Weights of a small mixture-of-experts language model, trained from scratch on English Wikipedia: a shared expert of 448 neurons, 12096 steps.
Below are experts of layer 10 (counted from 0) of a mixture-of-experts language model. Rows are named router (the router's row for the expert), gate (a neuron's input weights, with its number), up (a neuron's input weights, with its number) and show model dimensions 576-639. Each number is 128 + 24 x the weight over its row's rms, rounded and kept within 0 to 255.
Before each expert's rows: a language model's description of what the expert responds to. This comes from a sample of Wikipedia text that the model never trained on.

# expert 15
What it handles: Table pipes, brackets and name pieces in Indian district, census and election listings, such as District, Population (2011), Bapatla, Candidate.
router [113 133 126 131 112  95 122 173 139 130 124 123 119 168 127 122 142 101 112 165 112 113 117 140 145 162 108 160 101 160 124 136 132 100 127 139 178 129 104 134 110 120 128 113 114 125 154 121 161 110  96  82 103  64 142 115 162  91 110 124 124 145 159 116]
gate0 [ 83  96 152 130 106 161 108 153 141 126 145 117 100 104 163 155 151 120  79 155 134 159 110 174 128 187 115 116 154 169 114 145 157 157 127 168 100 109 119 143 108  97 122 143 139 123  89 156 149 100 166  88 105 113 108 107 138 103 125 154 157 158 123  93]
up0 [ 97  89 133 136 133 158 138 157 119  92 176 124 117 124  96 108 134 131 103 137 184 119 137 127 101 128 123 151 128 184 100 124  97 148 135 154 119 140 133 168 120 148 161 113 110 108  81 113 136 152 136 113 154 120 139  99 175 115 173 161 134 129 100 101]
gate1 [112 137  83 123 132 125 136  99 161 143 126 105 115 114 126 107 138 129 158 155 109 126 131 134 152 117 126 147 123 136 148 154 117 124 120 151 146 122 122 107  82 122 175 100 106  73 144 101 167  84 146 102 122 124 127  98 140 141 151 116  79  66 127 135]
up1 [131 150  95 102  90 121  82 116  98 124 159 148 187 143 111 145 137 166 104  84 137  81 119 176 159 120 128 151 109 116 137 111 166 152  77 132 162 108 163 130 151 137 125  77 115 119 108 143 105 139 121 170  91  93  95 116  86 115  89 103 113 132  87 136]
gate2 [106 116 121 162  88  70 122 133 154 132 156  95 140 139 160 138 162 138 141 153 146 178 110 178  84 146 156 111 143 165 156 132 159 127 138 113 117 139  98  98 112 136 171 132 146 163 150 120 131 146 106 119 120 141 133 108 137  87 128 163 123 129 112 118]
up2 [114 129 129 131 155 140 134 112 156 128  93 178 149 149 135 108  98  92 154 117 122  76 128 130 138  87 157 175 134  95 133  95 132 164 108 133 149 125 139 183 135 146 124  79  97 139 106  88 113  98 146 130 168 111 126 126 144 136 118 145  99 114 177 200]
gate3 [133 147 120 127 110 170 119 176 138 118 151 127 122 153 144 118 138 121 125 125 125 170 191 121 143 168 110 127 106 114 128 111 135 105 135 182 131 165  79 125 125 132 151 117 135  77 113 117 124 112 127 159 112 141 105 146  90  85 151 140 133 162 161 136]
up3 [182 109 128 106 123 141 114 126 113 123 102 131 115 143 152 132 171 116  89 101 124 125 143 113 154 122 116  97 113 143 149 136 147 132 180 148 113 136 113 124 184  76 143 100 105 127 139 132 154 119 137 107 140 167 152 135 167 151 153 161 125 175 158 133]
gate4 [ 99 140  85 144 112 115 139  89 150 123 164 105 140 139 190 128 122 157  82 118 117 183 143 125 129 144 146 136 103 177 114 134 166 146 113 154 128  94 149 116 117  97  89 145 175 102 120 122 134 112 145 119 139 155  81 105 157 122 113 155 132 144 125 137]
up4 [130 113 104 148 118 120 144 112 155 134 160  69  57 129 140 123 135 118 155 133 152 107 129 168 115  87 166 163 104 107 137 168 108  69 124 106 126 105 102 120  99 126 130  99 134 102 133 155 138 128 189 146 127 116 115 131 156 105 117  65 121 143 110 119]
gate5 [120  99 122  99 120 124 123  96 130 116  96 140 160 138 113 116 161 137 131 140 127 109  80 108 149 168  64  98 109 130 129 129  97 109  83 124 124 153 137 146 143 114 134 167 131 151 158 127 173 110  90 115 150 120 129 167 120 100  94 156 176 105  98 149]
up5 [109 141 150 140 104 151 104 130 177 146  89 134 110 129  74 145 154 122 123  88 163 109 120 118 181 141 137 109 124 104 145 156  75 104 140 135 101 140 159 106 147 125 119 116 121  96 123 120 136  99 136 130  99 133 151 136 128 130 151 172 144 103 128 173]
gate6 [123 131 149 153 132 125  85 165 112 126 166  93 152 162  96 109 134 141  95 150 125 136  93 105 193 132 102 113  94 124 135 120 136 155 143  93 112 134 123 143 149 135 166 155 110 149 137 171 123 119 153 120 162  98 108 133 126 112 153 121 138 104 151 183]
up6 [104 116 102 143 179 115  88 115  96 138  91 105  81 129  98 148 139 116  92  79 115 146 180 113 155 116 107 128 110  92 157 120 159 123 158 148 122 157 107 135  77 144 120 162  86 115  80 143  95 153 103 129 133 161 137  80  94 179 121 110 138 143 135 124]
gate7 [ 92 182  62 136 119 139 111 145 120 110  84 131  96 141  87 105  94 143 135 147 150 121 130 138 122 103 151 158 149 141  97 107 162 113 125 127 109  90  88 130  94 105  96 119 111  98 120 115 163 110 142 148 119 130 125  75 116  92 127  94  98 128 134 144]
up7 [164 114 128  82 119 104 146 139 160  77  76 102 120 133 133 152 116 137 109 116 126  94 162 137 108 141 101 167 130 141 127 123 121 144 140 156 117 123 108 123 151  68  78 108 149 132 173 177 108 156 129 143 136 105  94 151 135  78 172 140 130 190 153 145]
gate8 [108 149 142 167 131 122 123 138 142  98 134 157 110 134 119 105 168 108 116 136 128 107 150 139  91 100 115 152 143 137 162 114  84 130 137  84 147 137 141 120 149  82 117 156 143  77 116  95 118 130 106 101 126 136 142 145  86 103 103 171  88 119 125 128]
up8 [114 184 113 118 133  95 142 109 115 193 137 139 124 113  98 115 121 135 151 148 163 144 110  97 107 125 146 130 121  97 128 141 113 112 155 197 117 138 139 140 113 140 132 129 101 196 152 162 115 127 144 146 143  98 120 104 157 149 136 113 148  88 109 134]
gate9 [156 132 109 127 157 173 114 102 112 109  94 123 105 150 126 107  73  86 128 163 134 119 105 100 115 162 113 132  73 130 130 120 141 131 104 123 134 134 121 158 142  89  83 185 178 141 122 153 126 134 120 127  75 155 114 113 114 147 110 120 166 139 101 157]
up9 [158 114 167 123 148 117 101  99 118 102 181 156 156 142 146 108 142 125 119 124 142 106 129 126 162 103 145  81 138 176 110 105 133 125 109 106  94 139 178 122 101 169 125 142 112 115 133 113 142 121 120 152  94  89 137 129 146 135 110 160 101  99 107  96]
gate10 [134 112 105 139 154 150  90 134 163 106  91 169 148 147 122 154 168 159  85 157 130 105 114 147 150 170 136 161 146 114 147 139 122 124 137 123 112 135 130 118 104 150 111 133 124 175 136 144 139 157 127 174 123 116 121 122 147 143 136 103 110 147 162 173]
up10 [162 138 136 137 127 135 165 134  94 107 159 130 105 141 121  63 111 152 113 136 136 117 147 110 148 149 115 116 141 133  71 155 119  74 127 118 133 141 174 132 148 131 105 135 120 107 144  89 137 136 140 105 145 151 107  96 118 121 156  93 114  91  90 130]
gate11 [136 133  76 139 127 134 144 129 129 114 128 115 138 102 136 141 155 161 127  97 133 123  83 141 140 149 146 101 134 117 153  49 124 115 153 152  85 184 155 139 135 132 124 137  86 128 146 159 128 158 170 142 124 133 180 115  45 116 134 114 115 123 103 131]
up11 [148 113 134 123 110 120  97 159 157  92  93 138 125 126 132 133 119 123 155 105 132 154  92  93 125 116 105  94 121 113 135 136 181  84 122 167  67 115 123 154 151 103 137 142 145 134 114 122 107  88 136 130 125 126  81 113  48  86 144 183 170  97 161  97]
gate12 [129 136 104 108 126 157 100  91 146 172 126 128 135 141 157 116 136 161 122 113  92 119 152 127 132 123 154  90 116 133 101 118 171 161 137 158 158 162 142  97 127 112 202 146 136 122 118 147 155 110  79 124 125  87 165 140 116 113  93 143 129 142 121 126]
up12 [136 144 129 118 105 127 185 169  86 153 124  86 106 125 116 144 133 126 105 166 159 142  94 105 146 119 108 123 172 141 117 134 127 116 115 134 106 148 108 139 113 109 102 121 119 137 149  90 101 142 152 126 128  98 165 146 166 174 154 128 141 135 134 150]
gate13 [143 112 126 150 129  90 110 154 131 145 168 118 131 129 113 105  98 129 130 159 111 122 155 176 149 147 153 112 127 157 125 141 148 114 121 113 167 109 122 150 117 117  97 100 123 159 128 113  90 124 128 168 119 112 118 125 111  96 138 171 101 160 170 130]
up13 [123 108 150 146 101 112 126 166 116  85 113 149 149 149 143 122 113 152 135 151 125 106 149 113 128 116 136 126 112 121 103 130 108  82 142 133 115 133 146 132 106  88 105 186 158 102 142 111 104 102 134 116 143 112 139 114 115 104 118 180  72 144 155  88]
gate14 [160 106 146 175 126 104 142 120 124 119 103  85 131 158 133 154 153 100 155 142 127 132 141  92 160 180  99 139  96 142 131 147 111 151  95  82 140  96  96 183  76 133 160 102 122 132  90 104 117 182 119  89 143 155 121 152 116 115 122 130 130 127 159 154]
up14 [109 187 159 131 108 134 135 129 132 122 111 128  97 114 126 149 157 160 156 150 111 167 125 159 103  96 154 146 117 135 140 104 157 145 116 156 126 133 122 129 136 193 115 138 117 154 113 144  87  92  91 105 121  98 152 110 150 103 122 156 136 104 138 129]
gate15 [140  78 124 115 137 139 127 105 192 128 125 120 123 147 147 120 106 150 128 135  99 103 112 131 122 116 144 163 140  97  95 156  93 150 104 116 143  93 135 133 108  91  89 132 137 108 130 147 150 106 126 141 144 119 149 134 139 115 130 110  98 159 138 131]
up15 [105 133 183 135 126 160 128 159 119 114 185 105 118 162 135 129 184 149 137 127  91 147 129 120 120 130 135 184 143 113 139 161  91  89 143 133 134 174  86 136 109  86 122  90  78 118 150 105 137 131 140 120 124 143 151 122 148 125  90 119 118 109 145 153]
gate16 [144 139 106 173 136  66 111 197 155 129 147 171 133 148 132 110 147 117 104 130 141 102 129 154 107  98 126 103 125 126  99 108 105 111 126  80 133  99 153 134 121 122 120 123 102 157 160 111 144 114 130 108 150 138 109 109 157 116 115 100  91 121 154 147]
up16 [114 101 157 107 107 129 147  66 132 119 128 158 146 133 139 106 124 142 116 127  96 170 130 136 129 126 134 136 166 155 111 182 166 112 159 136 137 170 129 146 127 130 135 125 125 123 137  92 141 113 149 109 117 134  90 137 138 140 107 144  96 163  67 180]
gate17 [ 96 115 107 130  89 103 164 122 129 133  97 141 143 135 151 151 179 112 134 175  77 112 149 135 118 113 124 142 118 174 112 125 146 176  77 120 129 136  70 157  60 122 100 131 192 140 142  79 107 142 153 131 111  91 141 135 102 148 142 131 142 132 160 135]
up17 [141 154 128 124 181 147 139 125 165 139 129 119 149  98  99 109 119 111  88 142 113 106 116 103 128 174 135  89 110 113 123 130 150 110 116 117 173 122 159 137  96 132 120  93 121 124 125 118 143 129 114 126  95 140 115 162 163 148 172 166 116 123 121 123]
gate18 [101  99 112 120 117 113 117 185 142 105 133 126 110 106 147 103 127 116 149 136 145 147 154 157  88 163 120 117 149 170 135 202 132  97 114 160 182 124 128 116  86 131 134 157  95  92 121  72 103 124 130 145 106 105 154 111 119 152 131 132 102 129 141 127]
up18 [130  94 136 180 136 134 158 138 161 105 123 146 117  69 187  95 146 150 138 144 163 111 112 144 122 145 154 124 129 155 190 147 120 124 113 130 157 143 167 147 158 114 103 124 147 125 181 122 127 166  74 137  55 130 128 113 138 121 120 117 107 146 131 164]
gate19 [145 102 122 102 120 143  88 120 105 114 133 124 120 121 110 117 107 138 105  95 166 127 115 159  97 141 154  92 101 127 157 118 121  89 143 113 135 114 140 150 120 103 107 115 102 152 136 132  91 128 117 128 113  80 163 155 186  94 134 122 110 142 154 120]
up19 [140 103 111 121 121 111 122 102  93 120 143  98 164 178 127 117 145 103 124 142 124  86 154 106 132 141 108  98 146 111 171 119 120 115 130 106 171 124 121 164 150 143  77 158 140 118 137 104 158 107 152 100  86 102 133 137 180 117 161  98 111 111  91 138]
gate20 [120 172 139 107 197  76 126 172 129 104 144 112 131 123 147 138 125  98 131 153 139  98 155 109 153 175 138  87 122 108 117 153 102 129  89 102 133 115 127 171 117 141 114  96 157 109 143 131 133 138 147 120 124  82 143 128 126 178 140 109 151 147 141 170]
up20 [110  77 146 168 118 168 120 142 128  95  99 184 122 118 103  61 108 149 121  95  94 221 135 134 125 167 131 132 138 100 129 108  97 110 131 115 127 142 109 130 107 135 161 134 113 140 117 109 122  89 111 133 139 131 121 145  91 115 109 136 138 119 117 110]
gate21 [127 182 108 110 109 123 126 138  96 101 140 124  91 106 158 164 128 171 113 109 113 105 182 146 121 142 108 136 127 100 153 117 146 149 141  68 121 138 106 106 135 149 135 115 116 156 108 157 132 136 135 154 124  94 131 138 111 151 140 133 162 139 153 153]
up21 [148 151 136 151 118 158 106 123 126 135 153 121 110 118 149 153 109 133 140 143 135 162 113 105 142 104 114 140 123 101 154  78 148 163 107 101 162 107  73  88 145 165 157 124 161 127 114 142 176 113 139 110 125  91 129  93 134  74  87 120 132 166 153 140]
gate22 [122  87 119 153 135 127  96 162 141 129 135 120 115  85 139 138 148 137 125 136 103 139 131 144 130 116 131 118 142 173 101 146 117 111 129 130 162 111 123 101 122 123 130 126 137 132 126  96 164 125 131  82 144 149 122 154  87 143 166 152 126 145 123 128]
up22 [159 111 112 133 135 160  94 118 161 124 112  86  74 158 121 150 172 149 117 122 101 149 133 117 157 158 136 155 148 164 109 153 124 121 153 134 143 106 122 158 154 132 133 130 149 127 132 107 151 101 134 115 129 135 130 114 126 110  99 141 125 156 122 120]
gate23 [114 134 133 165 165 138 160  96 110 126 142 120 132 117 120 130 137 106 104 112  67 153 133  74 109 163 119 142 119 130 122  83  91 124 130  83 127 135 122 113  95 101 124 114 146 108  69 176 122 152 116 113 132 117 133 101 111  97 119 110 110 157 128 111]
up23 [105 139 101 128 179  94 137 136 111 114 132 112 104 128  98 135 137 117 112 161 121 127 143 137 107 124 100 139 141 160 124 116  88 147 145 158 124 121 160 148 175 150 112  92 152 142  98 151 159 156 121 129 141  97 142  96  87 118 129  95 147 144 117 119]
gate24 [ 67  89 168 113 150  51 114 129 110 113 130 131 124 113 128 140 175 182 147 126 142 135 125  88 110  96 128 114 136 164 121 102  90 137 135 151 135 124 149 132 122 113 122 130 170 135 128 124 146 128 148  92 125 116 118 142 114 128 117 158 157 134 118 119]
up24 [115 162 136 128  96 131 114 104 143 161 114 107 154 130 163 118 134 121 102 149 121 145 118 104 160 143  92 145 153 112 104 174 167 151 128 105 127 125 144 137 104 145 115 120 118  98 122 180 127 142 143 128 138 135 150 108 142 151 100 117 139 138 141 129]
gate25 [140 136  75 105  85 141 135 126 156 126 129 134 140 126 109 118 119 103 126  85 200 104 120 143 139 133 116 154 129 127 172 115  89  90 137 122 153 176 130 111 106 118 102 119 145 123  98  94 146 101 149 115 104 143 101 108 163 126 154 153 124  93 161 109]
up25 [146 161 123 131 111 191 131 150 145 135 150 137 119  96 146 148 155 128 141 176 164  67 120 141 132 149  72 121 172  79 144  98 104 127  79 142 133 103  99  71 152  83 129 109 101  63 154 138 119 140 135  99 161 149 116 145 132 123 144 107 111 106 112 131]
gate26 [142 134 136 168 121 128 117 124 118 127 115 131 119 127  74 112 149 153 116 130 123 141 128 112 162  95 107 108 146 146 112 130 105 134 114 121 139 148 133 143 135  72 133 150 115 122 114 141 139 105 165 102 119 115 154 124 141 152  73 137 134 123 157 129]
up26 [ 75 143 153 141 132 128 111 137  78 139  95 156 155 151 149 116 114 109 138 107 115 109 122 127 139  92 161 168 121 151 130 193 139 139 156 114  95 146 114  77 128 121 146 130 109 103 106 111  89 103 137 141  91 126 128 151 151 132 124 133 114 112 173  85]
gate27 [133 142 159 123 116 105 110 136 132 105 120 139 127 129 120 147 144 139 127 158 156 102 172  92 114 151 129 133 150 113 149 119 111 174 123 170 109 129 183 143 141 113 125 112 129 133 139 128 165  95 140  95  93 148 165 150 101 162 161  94 116 140 114 131]
up27 [129 133 143 128 149 113 111 114 149 136 133  76 154  99 136 156 117 136  92 122 145 137 125 115 162 166 122 111 139 143 150 159 126 137 145 148 137  81 129 123  96 110  78 151 152 106 107 134 132 119 111 158 113 139 142 104 126  96 136 130 117 121 153 152]
gate28 [170  97 144 165 129 146 134 157 107 115 109 104 108  86 116 124  89 150 138 158 143 126 116 145  94 190  96 127 138 113 162 120  96 146 134 159 166 107 108 114 178 122 123 135 166 144 140 131 112 122  91 133  85 128 179 128  91 165  85 102 155 122 107 124]
up28 [118 149 142  95  86 126 114 108 128 135 131 122 142  79 139 129 110 146 101  94  99 121 147  89 106 147  92 114 154 137 107  96 112  84 132 159 124 152  95 133 135 102 109 149 158 116 180 119 120 167 127 158  87  87 147 117  77 166 130 141 140 106 121 129]
gate29 [122 140 117 173 102 115  96 135 131 133 128 117 138 151 121 125 148 111 121 167 131 172 109 116 123  98 134 181 177 135 118 142  81 118 133 145 149  96 129 133 149 144 121 111 117 113 125 106  88 114 148 139  85 131 167 114 146  95 119 136 107 128 149 153]
up29 [147 109 135 131 197 126 129  95 112 156  98 109 119 138 125  95 135 117 147 120 133  90 104 164 152 122 172 131 136 113 133 136 135 173 125 148 129 141  42 130  75 124 165 112 109 142 129 100 111 131 120 120 165 158 142 102 129 114 147 115 138 129 109 151]
gate30 [135 117 153  91  84 125  83 166  62  99 117 131 119 121 170 130 155  95 130 140 111 122 144 104  97 104 107 119 139 142 143 119 153 111 110  97 117  90 150 135 130 117 121 155 137 178  96 125 147  98  99 116 160 104 126 154 101 138 111 188 123 162 136 110]
up30 [ 90 127 152 123 157 137 100  84 182  94 126 123  71 137 107 142 133 124 121 139 171 131 139 130  96  97 149 113 107  86 143 124 128 154 114 159 134 133 116  93 161 157 116 117 118 102 136 146 165 139 175 128  90  97 117  98 154 142 112 110 137  92 116 160]
gate31 [ 83 111 101 154 149 119 122 116 124 161 171 149 128 149 152 109 109 100  68 127  97 100  82 117 147 150 113 140 129 121 126  72 114 117 126  87 126 100 133 109 163  98 141 151 180 114 125 132 114 127 115 100  77 116 114 103  88 151 111 175 131 108 120 147]
up31 [ 85 148 114 146 129 157 100 103 157 165 121 158 122  88 129 144 120 102  89 120 139 116 111 144 120 163 125 117 113 104 134 146 173 117 159 130  90  98 126 112 135 136 156 112 111 123  94 143 127 120 139  84 124 101  92 117 145 133 107 139 142  79 132 147]
gate32 [160  77 146 109 149 147 126 109 143 151 114 166 105 131  84 129 131  60 174 130  83 110 149 165 124 127 120 116 104 118 175 120  99 111 139 125 103  97 151 129 142 163 137 159 145 106  97 103 110  99 155  72 125 134 142 113  95 100 111 116 107 148 143 100]
up32 [179 147 100 121 143  82 112 127 112 113  99 155 117 128 102 115 174 142 171 154  93 125  81 159 103 119 107 122 110 143 121 113  95  90 133 194 141 153 133 114 150 119 124 102  86 182  94 137  87 142 140 130 139 107 156  98 120 162 111 121 139 136 150 150]
gate33 [146 139 112 152 135  98 140 166 148 133 105 145 131 147 114 140 172 176 100 127 116 114 135 157 132 176 151 139 168 179 118 137 154 149 134 190 142 122 155 150 115 125 139 154 176 133  89 148 107  96 154 133 137 124 164 105 125 128 143 121 115 154 126 141]
up33 [115 103  92  93  80 140 116 156 123 139 140 163  92 129 181 136 140 113 143 125 118 144 119 110 159 103 122 117 171 105 161 128  97 175 108 161 127 141 126 102 100 103 123 170 132 124 119 123 156 134 117 177  99 123  88  94 166 102 104 127  89 143 154 158]
gate34 [142 163 107 145 124 104 111 120 109 158 153 127 112 156 109 117 106  98 149 157 117  90 125 135 144 111 113 136 119 136 111 118 145  95 112 155 125 124 124 121 122 125 142 152  91 132  84 126 112 178 146  87 167 180 155 157 132 149 139 167 104  87 111 149]
up34 [ 76 122 160 113 126 138 152 144 144  89 116  89  96  98 175  94 169 168  75 131 133 132 111 106  94 158 158 101 127 128 128 115 145  98 143 114 142 102 129 155 107 125 161 113 117 113 115 140 139 125 131 164 103 147 163 113 149 133  95 143 135 125 130 106]
gate35 [106 132 129 127 123 106 168 161 113  86 165  96 181 128 147 124 112 106 145 175  87 153  89 146 162 162 123 142 137 156 138 109  86 142  96 111 153 157  99 125 118 134 139 136 137 133 142  92 110 149 170 135 145  95 132 168 133  97  72 173  99 111 157 143]
up35 [142 128 124 156 147 119 158 158 138 134  92 132 122 160 123  94 135 123 134 105 130 154 138 122 130 119 135 127 138 140 121 102 130 136  98 129 146  78 139 148 123 105 132 107 142 128  97 152 112  87 150  91 139 126 176  82 135 147 110 121 145 114  69 142]
gate36 [137 124 176 110 165 140 126 136 169 142 149 137 147 121 121 168 107 129 134 111 117  91 149 112 140 107 128 126  94 115  85 129 142 134 123 115 127 135 140 133 101 165 155 125 100 142 119 110 162  88 149 171  98 120 152 148 155 135 129 137 154 125 125 117]
up36 [130 160  92  99 117 106 128 137 138 130 149 137 120 140 140 140 160  99 100 132 105  96 130 138 120 158 116 184 154 100 150 149 146 114 155  94 111 105 156 139 141 135 173 121 108 119 133 148 128 176 160 148 117  86 136 103 169  99 148 121 109 123 125 150]
gate37 [ 76 110 149 158 134  76 127 102 183 124 103 148 110 169 117 165  84  79 155 142 122 128 127 127 132 116 117  85 159 160 138 142 155 111 166 163 144 101 134 107 148 134  96  74 116 117 118 129 112 156 107 128 113 127 127 164 113 126 145 172 160 136 152 123]
up37 [156 117 114 147 104 107  97 149 142 176 166 155 106 171  90  96 145 162 116 100 132 106  93 144 117  90 109 157 137 119 125 127 138 165 142 118 177 119 112  89  86 116 124 101 120 137 110 121  77 134 138 123 132  67 133 134 128 117  85 106 128 112 138  87]
gate38 [140 106  91 127 112 138 116 137 151 134 113 112 126 146  85 119 126  82  93 133 125 119 148 118 145 121 118 157 124 138  85 112 116 113 107 159 150 129 133 110 130 170  95 117  95 155 116 118 163  83 141 130 136 156 129 144 116 119 113 108 154 148 160 143]
up38 [128 151 154 104 126 147 134 164 129 134 117 141 149 113 164 111 107 146 149 152 125 190 116 131 143 117 154  88 131 101  90 162 133  89 120 177 175 123 141 146 151 132 102 127 141  95  93 148 112 154 147 127 113 120 120 141 146 125 113 117 107 121 168  99]
gate39 [144 114  98 128 107 165 111  84 106 153  80 123  84 158 126 120 136 168 123 177 123 131 101 150 192 159 116 155 132 124 102 142 139 123 134 115 168 156 183  80  82  81 156 151 125 169  93 127 107 146 100 117 132 173 176 106 147 111 108 144  92 126 158  89]
up39 [163  68 135 119 160  83 142 107 132  97 110 114 105  92 133 120 150 126 134 117 152 135  84 113 134 113  99 127 165  92  93 132 124 145 126  85 131 158 132 106 107 133 129 154 128 129 125  99 118 160 134 168 124 125  92 162 101 109 117 160 151 152 100 133]
gate40 [148 128 154 142 112 121  97 169 104 131 162 118 128 149 116 113  98 108 125 151 155 132 171 151 130 170 119 152 145 175 136 122 159 119 134 104 142 140 133 121 134  95 103 150 141 127 172 123 106 130 151 168 135 146 140 123 103  91 135 152 175 163 173 147]
up40 [103 114 178  88 130 159 187 153 135 137 115 112 144 115  97 132 138 156 109 111 143 149 179 112 137 125  90 140 126 138 192  89  85 122 134 159 137 148 169 165 109 137 127 137 132  98 134 114 139 115 129  90 160 161 106 102  66 110 108 142 129 149 125 131]
gate41 [113 153 143 170 118 104  92 143  96 146 154 114 126 157 132 144 108 157 122 131 121  84 112 163 106 151 142 174 138 139 160 123 125 111 134 146 135  84 131 114 150  98 173 145 128 164 132  91 155 118 155  70 102  68 130 168 109 153  99 121 115 135 151 129]
up41 [141 147 111  66 130 159 123 153 136 150 143 114 130  79 113 114 109 101 120 156 132 167 164 123 146  94 137 152 140 127  99  90 152 154 132 136 106 113 142 109 137 136 146 117  94 137 137 119 140 135 155 163 132 116 141 138  86 109 118 153 139 174 166 114]
gate42 [109 133 157 121 110 117 133 162 119 116 168 114  95 122 120  96  99 149 150 142 119  92  84 157 137 104 138 153  92  91 134 133 141 127 125  94 140 122 168  99 140 101 120 142 108 122 124 147 159 152  95 150 131 143 163 104 170 117 148 124 103 106 131 106]
up42 [116 149 128 108 158 114 131 155 121 140 154 136 157 110 141 130 114 142 112 109 123 157 116  97 158 122  94 109 124 138 105 128 120  87 114 104 148  63  65  83 131 128  88 124 140 130 144  94 120 148 133 160 171 143  87 136 138 164 101 152 149 137 108 118]
gate43 [103 129 169  95 107 115 115 123 121 153 159 145 128 159 126 117 108  98 135  71 132 163 110 102 174 117 152 146 150 128 150 120 145 128 110 101 138 109 114 192 145 116 117 106 118 114 129 111 176 155 139 129  97 117 136 151 118  82 127 174 101 118 109 124]
up43 [114 120 151 154 165  90 113 147 117 166 147 132 159 127 129 141 179 134 101 162 176 101 154 127 141 112 163 100 113 106 126 164 118 166  92 141 114 115 112 128 177 172 181 137 145 121 123 115  86 111 104 147 140 110 131  91 152 133 126 151 149 146 134 121]
gate44 [104  81 106 136 116 141 152 158 145 110  73 143  81  91 120 167 117 104 165 161 137 115 159 101 123 103  92 124 119 141  98 114 145 132 106 149 154 128 159 168 128 119 132 121  92 110  78 145 117 108 143 129 127  58 174 100 102 133 115 134 159 135 128 131]
up44 [143 136 137  96 146  81 120 110 158 141 141 127 117 135 105  92 140 145 136 141 157 130 135 146 172 162 139  93 145 123 158 134 174 132 139 139 155 139 130 158 160 137 148 138 128 190 171 135 126 139 131 108 162 177  93 160 141 142 139 163 117 133 123  93]
gate45 [102 159 143  99 115 170 100 157 152  90 109  96 154 149 115 148 123 154 117 123 111 122 163 142 105  92 133 147 134 181 122 116 160 132 122 114 110  86 182 119 150 110 121 151 141  74 129 110 168 121 135 145 117 118 103 148 119 142  99 144 103 115 137 117]
up45 [161 124  80 156 169 104 151 133 138  85 118 143 135 127 161 151 131  86 126 130 120 150  76 138 111  60 143 125 114 146 115  82 131 111 143 113  80 120 116 157 137 116 111  94 130 154 148 130 167 119 142 148 159 125  91 102 113 112 127 115 144  98 116 171]
gate46 [131 173 143 183 172 109 150 147 139 125 122 106  97 123 115 132 170 123 118 157 136 142 147 134 115 153 116  87 107 114 110 135 161 151 129 159 149 104  82 141 111 109 121 123 100 154 101 143 130 165 166 146 119 145 132 137 136 121 181 134 159 149 111 110]
up46 [ 49 154 124 153  69 177 168 155 162  67  99 162 133 120  99  79 143  99 126 124 145 146 111 101  98  93 142 140 115 141 140 107 107 158 119 149 180 137 136 153 140 122 124 156 145 105 115 111 107 106 130 153 135 140 150 124 105 135 133 110 138 132 135 180]
gate47 [100 161 160 120 127 139  93 102 172  95 110 101 127  99 154 100 112 142 158  98 103  81  95  81  90 125 109 141 140 124 158 129 137 101 167 133 135 123 114 107  94  92 179  98 117 128 113 146 141  70 132 128 116 148 129 138 120 126 142  91 110  79 148 151]
up47 [139 132 125 128 152 119 103 113 139  85  94 161  96 111 152 185 131 127 148 128 128 124 139 149 128 141  98 135 134  86 118 142 151 125 161 152 148 106 119 161  86 159  84 127 153 148 177 131 106 132 122 127  95 165 107 130 157 115  77 143 135  93 125 132]
gate48 [132 143 141 133  98 113 139 140 118 133 163 138 119 103 125  98 140 132  97 137 134 113 109 135 117 117 112 111 143 156  89 133  95  97 131 143 154 156 115 116 162 102  91 106 149 137 111 152 124  97 146  58 100 150 143 197 108 125 147 128 140 111 130 142]
up48 [112 119  98 120 114 141 134 125 134 116 119 147 115 105 111  84 154 152 165 117 170 133 136 128 129 114 135 143 161 107 115 120 158 137  98 146 115 108  91 179 106 123  89  98 148 110 123 105 115 132 114 132 128 116 137 127 150 124 105 126 145 124 132 106]
gate49 [ 90 118 144 147 111  88  97 112 139 139 160 144 136 176 124 136 148 170 143  99  80  96 148 124 112 123 143 128  91 118  92 150 166 148 125 145 116 110 121  88 135 150 140 185 165 165 130 144 133 155 148 114 131  97 151 132 140 113  92 124 127 161 131 131]
up49 [100 175 135 144 131 117 127 115 128 111 131  74 128 135 115 132 152 100 148 114 130 168 125 103 147 154 137 119 131 147 168 145  95 107 110 115 126 161 109 150 157 127 105 147  81 125 111  80 147  71 158 123 121 136 153 136 131 130 119 126 116  98 132  87]
gate50 [153 141 138 117 119 115 161 127 133  60 133 173 123  97 131  95 145 170  95 171 178 174 117  85 126  95 123 136 151 107 105 108 116 118  96 117 102 124 162 166 113 118 149 136 136 137 126  97 148 155 174 111 168 134 203 125 167 114 163  75 146 119 146 156]
up50 [101 121 160 159 142 134  94 129 138 138 164 117 144 156 131 148 112 146 151  73 131 184 126 106 155 122 122 102  98 145 107 110 117 105 146 105 115  87 172  98 142 149 120  68 145  98 156 124 133 104 145 120 116 128  93 126 146 125 149 174 134 112 116 140]
gate51 [147 151 156 147 108 117 138 115 118 118 104 152 129 180 111  82 133 143 122 129 158 139  84 122 140 120 125  97 134  86  98 145 136 164 111 118 118 157 153 129 104 130 151 134 137 145 120 127 132 109 128  95 125 123 127 154 119 136 117 114 155 192 142 119]
up51 [144 155 145 143  63 147 153  98  82  89 136 158 144 124 100 140 176 148 145 116  93 150 149 141 140 136 113 121 150 111  84 137 149  91 117 128 126 127 147 132 130 149 105 107 127  92 135 106 140 133 143  98 127 129 110 128 107 163  99 157 144 114  97 119]
gate52 [131 104 124 116 120  98 130 135 115 126 125 126 119 114 129 148 126 132 152 151 105 137 138 145 139 131 108  91 166 142 152  86 123 146 155 123 167 130 160 128 116 112 146 115 138 107 149 121 121 130 109  89  71 135 137 172 144 146  63 161 158 113 180 130]
up52 [130 178 145 162 117 123 158 133  83 122 171 166 165 109  79 119 152 129 120 134 143 149 146 132 163 152 176 132 136 108 121 112 145 125 151 101 106 127  76 113 115 143 159 105 143 132  98 169 107 130 179 125 141 125 147 118 172 147 139 109 118 115 123 204]
gate53 [142  96 113 142 144 119 155 138 139 117 134 115 132 115 165 149 112 134 139 126 136 156 155 133 130 142  92 118 101 134 129 136 159 105  59 168 141  82 131 114 129 143 140 178 136 133 130 113 149 133 161  96 125  96 129 147 148 141 150 132 127 150 138 131]
up53 [152 157 174 108  91 120 160 130 170 144 105 117  92 142 140 112 137 160 107 109  94 166 145 132 130 111 132 128 176 109 161 103 116 192 133 105 195 149 121 144 154  91 169 147 147 108 134 170 114 147  85 168 103 115  99 110 107 134 111 126 167 144  76 143]